Weights of a small mixture-of-experts language model, trained from scratch on English Wikipedia: 14 layers.
Below are experts of layer 10 (counted from 0) of a mixture-of-experts language model. Rows are named router (the router's row for the expert) and show model dimensions 160-199. Each number is 128 + 24 x the weight over its row's rms, rounded and kept within 0 to 255.
After each expert's rows: "gets" lists some tokens that make up at least twice as much of what it gets as of all text. This comes from a sample of Wikipedia text that the model never trained on. Tokens count by the router's weight.

# expert 122
router [115 126  74 143 112  83 118 135 137 173 116 142 161 148 131 123  83 109 146 141 126 175 100 150 158 137 128 142 168 149 147 156  76 198  99 111 102 161 137 121]
gets: " the", " The", "The", " This", "the", " his"

# expert 123
router [126 102 114 140  85 111  98 154 163 164  81 167 147 165 138  78 133  96 127 111 125 143 122 173 145 139 145 138 131 164 170 138 114 145  92 132 103 142 141  89]
gets: "–", "-", "/", " (", " –", "°"

# expert 37
router [116 136 105 134 110  96 139 150 162 142  87 138 165 162 129  75  94 120 114 118 137 142 110 141 146 133 161 151 115 144 140 174  74 130  92 117 128 148 140  96]
gets: ".", "–", ":", "°", " 0", "′"

# expert 28
router [112 109  69 130 124  87 139 154 149 153 101 153 151 145 124 118  92 114 155 160 130 152 110 140 142 124 139 148 158 129 142 150 108 165 117 103 109 153 155 112]
gets: ".", " and", " 5", " 3", "at", "z"

# expert 6
router [102 121 143 128 130  72 104 189 160 155 117 152 131 123 126 132 139 113 146 142 127 118 110 168 148 185 144 139 106 162 134 143  95 132 109 117 111 150 142  96]
gets: " 1", " 3", " 2", " there", " 0", " 5"

# expert 32
router [131 106 101 153 114  98 140 169 156 129 110 127 163 134 158 104 121  80 142 144  99 135 117 146 150 136 162 165 124 145 137 154 112 143 100  92  90 144 158  94]
gets: " of", " well", ".", " among", " led", " such"

# expert 117
router [133 125  98 152 136 114 112 120 170 172 108 169 121 120 152 114 105 121 143 128 154 149  84 140 128 176 130 136 127 149 181 137 104 132  85 126 133 184 123 101]
gets: "-", "|", "\n", "==", " •", " his"

# expert 56
router [ 89 114  82 153 121  91 165 142 139 148 121 136 147 138 140 125 107  93 116 153 128 147 108 142 134 162 142 136 172 146 137 147 106 170 101 114 100 145 151 102]
gets: "|", "\n", "-", " In", "In", "zz"

# expert 17
router [116 101  97 143 119 114 130 158 141 138 134 154 166 163 150 133 119 102 120 183 130 171  71 129 158 129 149 153 179 131 130 126 116 170 111  91  81 139 138 109]
gets: ",", "),", "\",", "—", ",\"", ".,"

# expert 63
router [115 113  71 134 129  78 134 150 148 152 113 155 151 149 133 123  83 110 161 167 125 169 106 147 153 130 145 148 164 130 145 146 112 156 107 106 109 152 153 116]
gets: " and", "|", ".", " 7", ";", "é"

# expert 0
router [118 118 137 143 135  94 142 130 152 144 121 148 143 167 172 100  89  94 132 139 110 141 106 137 155 125 171 122 127 179 171 132 104 153 105  73  95 147 145 122]
gets: "\n", "\n ", "\n   "

# expert 19
router [121 123  85 138 102  86 123 140 164 158 114 158 142 151 134  42 105 121 131 136 125 143  59 147 143 137 114 148 128 146 168 126 120 120 107 111 131 161 147  91]
gets: "-", " In", ":", " Years", " Location", " G"

# expert 126
router [127 115 106 150 112 109 133 170 135 155  94 140 153 175 176 131 113  93 123 157 125 158  85 129 159 141 147 166 157 131 140 134 101 127 109  99  90 152 155 130]
gets: ",", "),", "\",", ".,", " –", ",\""

# expert 82
router [160  93 141 147 106 132 141 143 177 150 126 141 146 146 154 112 126 106 129 142 125 167 110 159 157 121 160 148 160 129 140 157 125 139 103  95 119 121 152 119]
gets: " |", ",", " of", ":", " in", " by"

# expert 2
router [115 123  64 144 115  78 132 162 147 149 111 140 141 144 128 112  89 120 149 151 118 166 108 143 147 134 131 147 153 133 145 145 104 167 116 111 119 142 149 104]
gets: ".", " and", " police", " government", " King", "on"

# expert 94
router [132 109 111 160 103 115 116 140 138 174 128 131 173 156 155 135 108 109 160 108 144 149 109 136 150 121 158 159 154 128 128 160 110 147 114 111 110 148 152 111]
gets: " of", " for", " to", " in", " by", "'s"

# expert 30
router [110 102 100 148 140 143  95 157 152 171 113 136 165 161 166 102 104 120 136 125 118 149 113 139 128 155 123 134 137 131 161 148 125 144 102 105 124 158 138 119]
gets: " in", " on", " to", " of", " into", " from"

# expert 102
router [111 138 128 136 112 110 152 156 142 192 106 127 170 141 143 112 104 109 132 147 149 137 109 172 147 118 127 163 144 145 146 160 121 174 117 112 117 152 156 103]
gets: " of", " the", " in", " for", " from", " on"

# expert 70
router [129  95  98 137 146 128 156 137 142 185 122 159 130 149 158 111 112 111 121 187 121 139 106 152 125 137 128 155 130 157 135 132 105 158 103 107  92 164 152 110]
gets: "|", " |", "\n", ":", "==", "==="

# expert 125
router [101 116 116 137 104 125 147 133 125 145 105 139 146 134 153 119 100 101 153 136 132 164 106 156 146 126 145 141 148 158 176 131  94 134 104  88  87 148 145  96]
gets: " |", ";", " ==", "==", " ", " He"

# expert 119
router [142 131 101 169  97 103 123 171 141 182 105 136 148 132 150 119  99  94 148 165 101 170 123 147 155 165 140 134 154 134 159 152 135 133 107 140 126 140 150 127]
gets: "-", " ", "/", "S", "A", "in"

# expert 90
router [ 84 126 114 158 111 116 115 154 137 140 114 148 183 153 173 108 133 117 146 119 136 167 138 146 143 112 139 140 155 129 150 162 116 154 105  62 102 144 162 116]
gets: " by", " at", " in", " from", " to", " with"

# expert 75
router [119  88 111 135 119  94 131 148 137 129 109 158 142 120 127 129  92 111 133 172 118 157  89 186 142 142 133 120 137 157 172 160 114 152 116 124 122 137 154  88]
gets: " |", " ", ";", " \\", "0", "1"

# expert 107
router [ 98 100 119 138  84 106 179 139 161 159 122 128 144 149 130  87  99 117 147 165 106 115 128 143 139 146 160 162 156 167 144 138  89 139 119  85  90 136 177 121]
gets: " B", " G", " D", " J", " M", " S"

# expert 93
router [151 119 102 164 131 112 140 129 144 132 121 136 138 140 141 133 110  96 160 170  90 137 106 169 147 103 150 141 128 149 160 145 117 145 122 100 104 141 132  90]
gets: "\n", ".", " \\", "\\", "\n ", ";"

# expert 57
router [111 114 119 151 108  82 137 167 151 136 119 153 150 151 135 125 114 125 120 154 128 153 104 142 162 147 171 168 182 132 141 156  81 144 106 111 102 127 138 109]
gets: " that", " of", " the", " to", " by", " on"

# expert 14
router [108  94 119 115 100 122 120 190 146 156  92 151 112 134 124 140 103 117 134 167 126 163 111 150 146 140 158 145 173 146 158 170 119 125 109 118 117 135 152 113]
gets: " |", ":", " USA", " DF", " FW", " signed"

# expert 21
router [ 96 126 133 141 126 139 132 138 167 145 129 167 135 138 141 112 108  91 135 160  90 141  84 134 146 151 131 170 140 162 131 146  78 173  85 114 110 160 134 111]
gets: " two", " one", " all", " each", " three", " four"

# expert 48
router [ 91 113 104 156 116  99 111 133 144 154 103 170 142 142 130  96  85 128 139 143 118 139 112 167 149 137 148 168 131 189 117 173 125 146 109 129 101 145 148 120]
gets: " |", ";", ")", " /", " 1", " 2"

# expert 62
router [146 129  87 143  96 117 139 155 136 135 110 148 138 152 140 102 118 121 154 148 123 158 129 156 151 144 141 157 144 144 152 123 105 144 110 104 113 151 174 115]
gets: " as", " at", ":", " to", " As", " for"

# expert 36
router [127  90  98 137  92 111 167 161 172 162  92 135 136 136 135  91 121 118 119 155 122 144 110 158 154 156 134 148 118 150 172 182 128 130 116 133 140 158 158 129]
gets: "-", "–", ".", "′", "'", "g"

# expert 121
router [127 121 113 152 136 114  88 161 146 153  97 176 144 126 149 117  88 122 158 125 133 152  94 146 141 148 153 114 154 139 161 159  89 170 108 101 123 145 140 108]
gets: "\n", ".", "-", "=", "\".", "SUI"

# expert 50
router [ 82 101  99 155 102 120  68 146 158 136 127 161 146 169 175 101 125 128 117 125 122 143 112 127 141 134 123 146 150 174 174 131 119 118 123 111 100 137 139  77]
gets: " |", "\n", "|", ";", " ·", " "

# expert 58
router [ 94 118 131 132 153 106 123 135 159 142 115 134 173 127 149 115  83  99 146 169 127 131 118 143 142 182 160 174 107 161 137 134 100 155 132  90 117 137 141 111]
gets: " of", " two", " the", " three", " four", " 5"

# expert 44
router [118 109  92 156 121  99 138 146 135 139 114 134 148 149 149 102 106 123 123 137 133 172  84 124 184 122 160 151 165 152 158 153 111 175  94 105 109 155 158 126]
gets: ".", "\n", ").", "\".", ".\"", "\")."

# expert 51
router [126 138 110 151  95 133 161 118 166 163 135 163 159 136 166 115 119 115 161 175 110 136  90 162 141 132 134 126 150 177 137 132 137 165  88 100  85 149 134 100]
gets: "|", " |", ":", "\n", "-", "=="

# expert 77
router [ 96 106 139 144 133 129 102 147 133 151  56 195 144 147 122 103 141 136 128 127 113 133  95 195 119 156 155 170 131 147 142 148 128 124 114 110  96 156 159 112]
gets: " |", " (", ":", ";", " –", " ="

# expert 98
router [102  90 121 138 112 107 107 139 129 147 105 181 164 149 122  82 118 124 188 112 140 133  99 156 148 113 152 121 158 135 138 128 109 133  97 115 109 158 168 123]
gets: " |", ";", ":", " 100", " Apps", "N"

# expert 54
router [119  89  82 134 117 106 139 156 144 158 123 163 134 135 134 104  83 115 145 137 134 155 120 160 133 149 151 147 152 147 131 163 117 140 108 117  98 132 154 112]
gets: " |", " 3", " 1", " 4", " 2", "he"

# expert 35
router [120 108 128 141 104  98 116 142 138 154 131 141 148 114 149 130 134 111 171 117 150 175 103 164 170 125 130 162 164 130 112 137 132 166 118 107  95 191 130 124]
gets: " of", " age", " from", " in", "aged", " to"

# expert 84
router [138 129  90 130 136 112 118 166 129 171 108 141 140 149 124 100 120 100 152 133 143 143 132 149 127 162 129 140 129 138 142 158  85 134 101 108 121 151 140  96]
gets: " the", " his", "'s", " in", " its", " their"

# expert 1
router [127  95 138 182 135 116 103 146 142 154 138 144 142 131 189 128  99  91 121 118 101 166 116 129 144 164 131 171 118 153 138 136  97 129 119 103 120 153 136  81]
gets: "\n", "-", "==", "Personal", " Website", "Scientific"

# expert 88
router [102 137  83 124 109 104 150 139 127 167 110 127 140 131 147 137 107  97 112 158  97 157 109 145 156 169 146 131 137 132 158 169 103 152 120 127 112 144 161 120]
gets: "'s", " his", "'", " their", " its", "s"

# expert 64
router [ 93 127  91 122  87 102 145 173 159 163 125 142 149 129 147 109  95 103 108 125 118 153  94 116 155 150 142 163 120 174 178 160 114 118 115 123 116 152 154 118]
gets: " (", "R", "P", "C", "1", " "

# expert 104
router [144 118  79 146 114  93 118 141 168 159 109 166 141 137 127 129 119  87 132 122 114 149 114 119 136 153 117 123 130 132 171 129 101 149 123 118 101 149 144  89]
gets: "–", "-", " (", " 2", " 1", " −"

# expert 108
router [ 77 105 121 160  90 125 138 171 137 162 108 160 162 155 146 132 107 107 134 144 102 133 125 145 178 132 126 193 167 143 153 149  77 156  90 127  98 135 137  79]
gets: " The", " the", " a", " which", " with", " In"

# expert 120
router [136 107 127 158 101  98 101 147 146 149 116 143 154 168 144 119 116 114 132 153 101 141  88 140 138 147 191 134 142 145 147 121 112 164 123  99 104 145 157 111]
gets: ",", " and", ";", "),", ");", ")"

# expert 76
router [107 133 108 148 125  98 106 157 164 140 107 167 161 154 145 116 106  74 153 133 114 165 116 137 136 133 147 152 127 154 166 139  58 155 113 142 129 136 160 109]
gets: " 0", " ", " 1", " 2", " 3", " 4"

# expert 53
router [121 111 147 133 125 118 121 136 170 160 128 163 191 147 132  90 114 114 177 147  89 136 120 143 141 162 139 148 127 133 168 124 108 156 118  71 124 146 161 109]
gets: " in", " (", " He", " he", "/", " "

# expert 85
router [114 125 123 147 117 106 119 144 132 172 110 132 135 138 137 122 122  98 135 129  99 160 109 159 148 153 160 161 135 159 139 146 118 178 105 109  87 162 156 126]
gets: ")", "\"", "'", "'s", "’", " \""

# expert 105
router [137 112 102 145 107 116 110 163 152 171 117 161 148 153 129 111 111 107 144 151 102 139 115 149 146 182 136 176 118 165 163 142 122 140  93 105  99 155 162 108]
gets: "-", "–", "/", "\n", "==", "==="

# expert 20
router [113 110 120 127  85 112  87 129 184 132 130 168 145 112 150 102 107 116 137 171 128 155 112 171 144 141 192 148 157 153 140 163 103 171 110 116  89 142 150 116]
gets: ")", "%", " |", "}", "\"", "0"

# expert 18
router [110 106 111 159 108 119 143 162 168 148 125 174 162 139 134 108 100 115 123 151  75 111 114 174 149 150 132 141 137 135 153 126  86 137 105 111  91 134 128 112]
gets: " (", "1", "(", "2", " 1", "3"

# expert 60
router [131 134 130 145 145 107 133 152 133 145 100 157 140 121 163 129 109  89 169 172 109 163 105 142 144 155 160 154 159 118 142 150 114 124 104 131  97 168 136 104]
gets: " that", " this", " which", " other", " same", " his"

# expert 109
router [112 118  87 183 120 106 130 152 118 146 121 141 145 151 144 130 118  99 143 162 114 150 104 162 177 127 137 160 142 131 140 141  86 122  87 125 113 170 132  90]
gets: " was", " is", " a", " the", "The", " an"

# expert 61
router [133 141  85 137 130 120 136 148 135 154  72 172 119 142 129 120 110 116 105 151 128 140 117 157 143 146 120 163 124 165 153 163 106 127 103 121 106 139 139 109]
gets: " the", " a", " his", " The", "'s", " their"

# expert 45
router [135  83  97 131 102 103 121 190 158 178 104 142 161 141 114 137 120  89 157 143 125 153 103 174 137 122 150 163 122 145 177 137  78 105 114 144  73 143 104  96]
gets: " (", "^{", "°", "(", " ch", " c"

# expert 41
router [139 135  77 133 104 124 146 156 174 144 109 147 135 134 142 126 106  71 164 143 119 160 101 120 170 123 142 153 122 130 108 164 107 151 128 118 112 132 150 123]
gets: " United", " New", ".", " National", " The", " York"

# expert 52
router [ 80 106  96 131 142 117 116 139 155 138 113 150 137 151 122 121  94  93 157 142 112 168 131 147 163 142 136 164 148 140 149 155  97 163  97  97 127 161 160 131]
gets: " |", ";", " 0", "°", " .", " −"

# expert 78
router [ 97 116  92 145 101 102 118 129 143 131 107 162 130 136 152 126 124  86 146 162 105 147  93 168 141 144 153 176 135 170 138 160 126 168 118 111 120 143 167 118]
gets: " |", " 1", " 2", " ", " 3", " 0"

# expert 110
router [117 120 104 146 120 114 128 155 150 126 117 165 136 133 140 115 102  85 116 166 131 162 120 127 137 137 132 145 136 120 138 149 132 133  97 110 114 162 167  97]
gets: " and", " a", ",", " or", " of", " to"

# expert 71
router [ 82 122 139 178 104  98 131 152 136 156 104 130 166 178 133 119 119  99 134 147  88 156 115 128 142 197 179 133 164 144 142 145 112 133  95 108 117 137 144  90]
gets: " is", " which", " was", " that", " are", " who"

# expert 34
router [146 114 113 128 120 127 106 148 135 151 103 147 164 134 117 119 106 120 143 125 127 154  96 160 146 135 142 135 178 141 147 156  97 156 100 128 113 137 142  87]
gets: "|", ";", " was", " called", ":", " met"

# expert 115
router [116 105  95 119 110  88 119 134 142 134 110 154 168 127 149 124 124  87 135 142 101 170 127 186 176 109 149 137 152 142 120 143 117 143 106  74 113 128 143  90]
gets: " \"", " that", " '", " but", " (", ";"

# expert 92
router [137 112  86 181 102  89 115 121 134 141 110 133 144 136 141 106 112 109 130 173  82 122 132 142 159 165 145 176 148 152 153 124 127 126 103 122 121 146 144  88]
gets: " as", " a", " be", " was", " became", " the"

# expert 39
router [134 113  95 189 123 129 123 146 154 157 118 161 127 133 153  99  90  91 130 133  96 167  73 135 129 182 127 131 117 122 164 143 100 144 116 116 109 157 138  91]
gets: "-", "|", "Personal", " Total", " Country", " •"

# expert 74
router [149 125  90 159 102 126 125 159 128 141 106 131 155 129 163 117  96  95 118 145  91 140 101 139 133 184 168 141 158 132 134 162 118 141  78  98 121 146 146  86]
gets: " was", " is", " to", " be", " not", " were"

# expert 38
router [141 135 125 124 123 122 118 143 144 151 106 139 164 169 167 103 121 137 103 131 105 136 103 174 136 151 131 142 136 146 140 132 122 131 115 108  90 161 151 116]
gets: ":", " |", ";", ")", " /", " –"

# expert 100
router [160 134  66 137 131  98 138 162 139 175  88 143 116 148 136 137 101 114 127 129 125 162 112 150 137 125 147 125 123 147 131 145  75 143  80 120 119 149 150 121]
gets: " the", " The", "The", "'s", "the", " their"

# expert 47
router [ 98 114 112 139  74 124 110 153 140 151 111 129 138 131 150 122  93 116 155 171 124 145 103 145 121 157 149 144 135 142 173 147 102 123 109  96 104 153 148 118]
gets: "C", " C", " S", " D", " B", "R"

# expert 25
router [112 121 118 133 122 129 146 140 188 133 115 165 170 121 115  94  68 129 178 169  99 153  97 171 140 147 155 144 142 145 159 160 119 133 109 120 119 144 146 122]
gets: "2", "1", "0", "5", "6", "3"

# expert 9
router [122 111  81 147 105 105 139 138 134 137 104 126 147 153 137  94  96 139 135 129 120 158  85 143 159 131 201 145 141 142 146 157  89 178 102 119  86 143 169 110]
gets: ".", "\n", ").", "\".", ".\"", " ."

# expert 106
router [111 100 102 149 110  99 134 136 152 152  98 139 156 153 137 133 118  99 143 130  77 160 136 150 156 133 146 157 184 150 136 144 115 124  97  76  95 158 153  88]
gets: " \"", " (", " '", " (\"", " “", "″"

# expert 83
router [ 80 120 150 153 113 102 118 126 127 153  98 165 159 131 163 117 105 114 135 180 131 129 125 126 154 135 165 164 150 132 144 162 148 138 111 127 130 144 157 111]
gets: " he", " He", " she", " who", " She", " then"

# expert 112
router [123 132  74 181  96 106 157 105 124 136 117 151 156 129 135 115 117 107 138 134 152 128  90 143 136 145 152 143 123 152 145 142 125 136  98 102 117 148 186 121]
gets: " |", " ", ":", " votes", " 0", " was"

# expert 22
router [136 142  99 132 106 100 146 162 156 144 119 146 124 140 149 125  89 109 142 176 104 140 114 135 171 140 143 149 136 163 163 169  93 138 111 103 114 154 127  94]
gets: " a", " an", " A", " one", " two", "A"

# expert 111
router [103 102 117 139 128 115  86 173 169 139 103 143 139 159 155 113 101 127 136 133 106 170 135 139 140 140 132 142 136 178 179 128 131 144  82  92 123 144 129 112]
gets: " over", " under", " out", " up", " on", " along"

# expert 81
router [139 118 104 152 126 118 104 148 118 135  98 150 134 174 160 115 110 103 139 156  95 149 117 135 137 137 174 133 160 142 133 137 124 151  75 126  97 153 171 102]
gets: " and", ",", " or", " &", " but", " then"

# expert 73
router [ 87 124 112 119 129 120 123 140 147 156 111 158 159 125 111  96 109 112 150 158 114 150 102 164 161 154 149 151 140 155 150 166  99 159 102 121 125 140 160 110]
gets: "1", "0", "2", "3", "00", "5"

# expert 13
router [114 110  73 136 124  75 149 160 163 147 116 140 138 133 125 118  97 116 163 160 127 163 114 144 158 123 146 146 151 136 150 149 108 160 105 103 107 145 152 121]
gets: " and", " |", ".", ";", " David", " –"

# expert 31
router [ 96 108 109 134  90 133 145 139 141 155  83 141 125 159 132 130  99 107 139 123 103 143 109 162 145 144 166 141 136 142 145 138 116 126 112  96 114 143 156 102]
gets: "-", "==", " =", " ==", " –", " also"

# expert 114
router [100 103 122 146  96 100 147 155 134 132  84 134 136 148 171 135 121 127 131 133 125 160 112 126 135 156 133 161 150 144 146 155 135 153  95 106 111 133 163 105]
gets: " to", " in", " by", " from", " for", " with"

# expert 96
router [130 135  97 156 122 101 121 162 154 144 100 129 141 138 142  97  94 113 134 175 126 160  95 137 157 169 164 162 196 143 152 144 105 145 101 132 125 150 156 110]
gets: " not", " also", " no", "'t", " can", " more"

# expert 80
router [127  99  83 153 110 104 136 161 139 148 127 155 172 134 145 102  85  91 142 168 134 144 100 121 135 127 166 154 114 133 167 160 112 158  99 112 122 141 155 122]
gets: ".", " |", " ", " /", ".,", " de"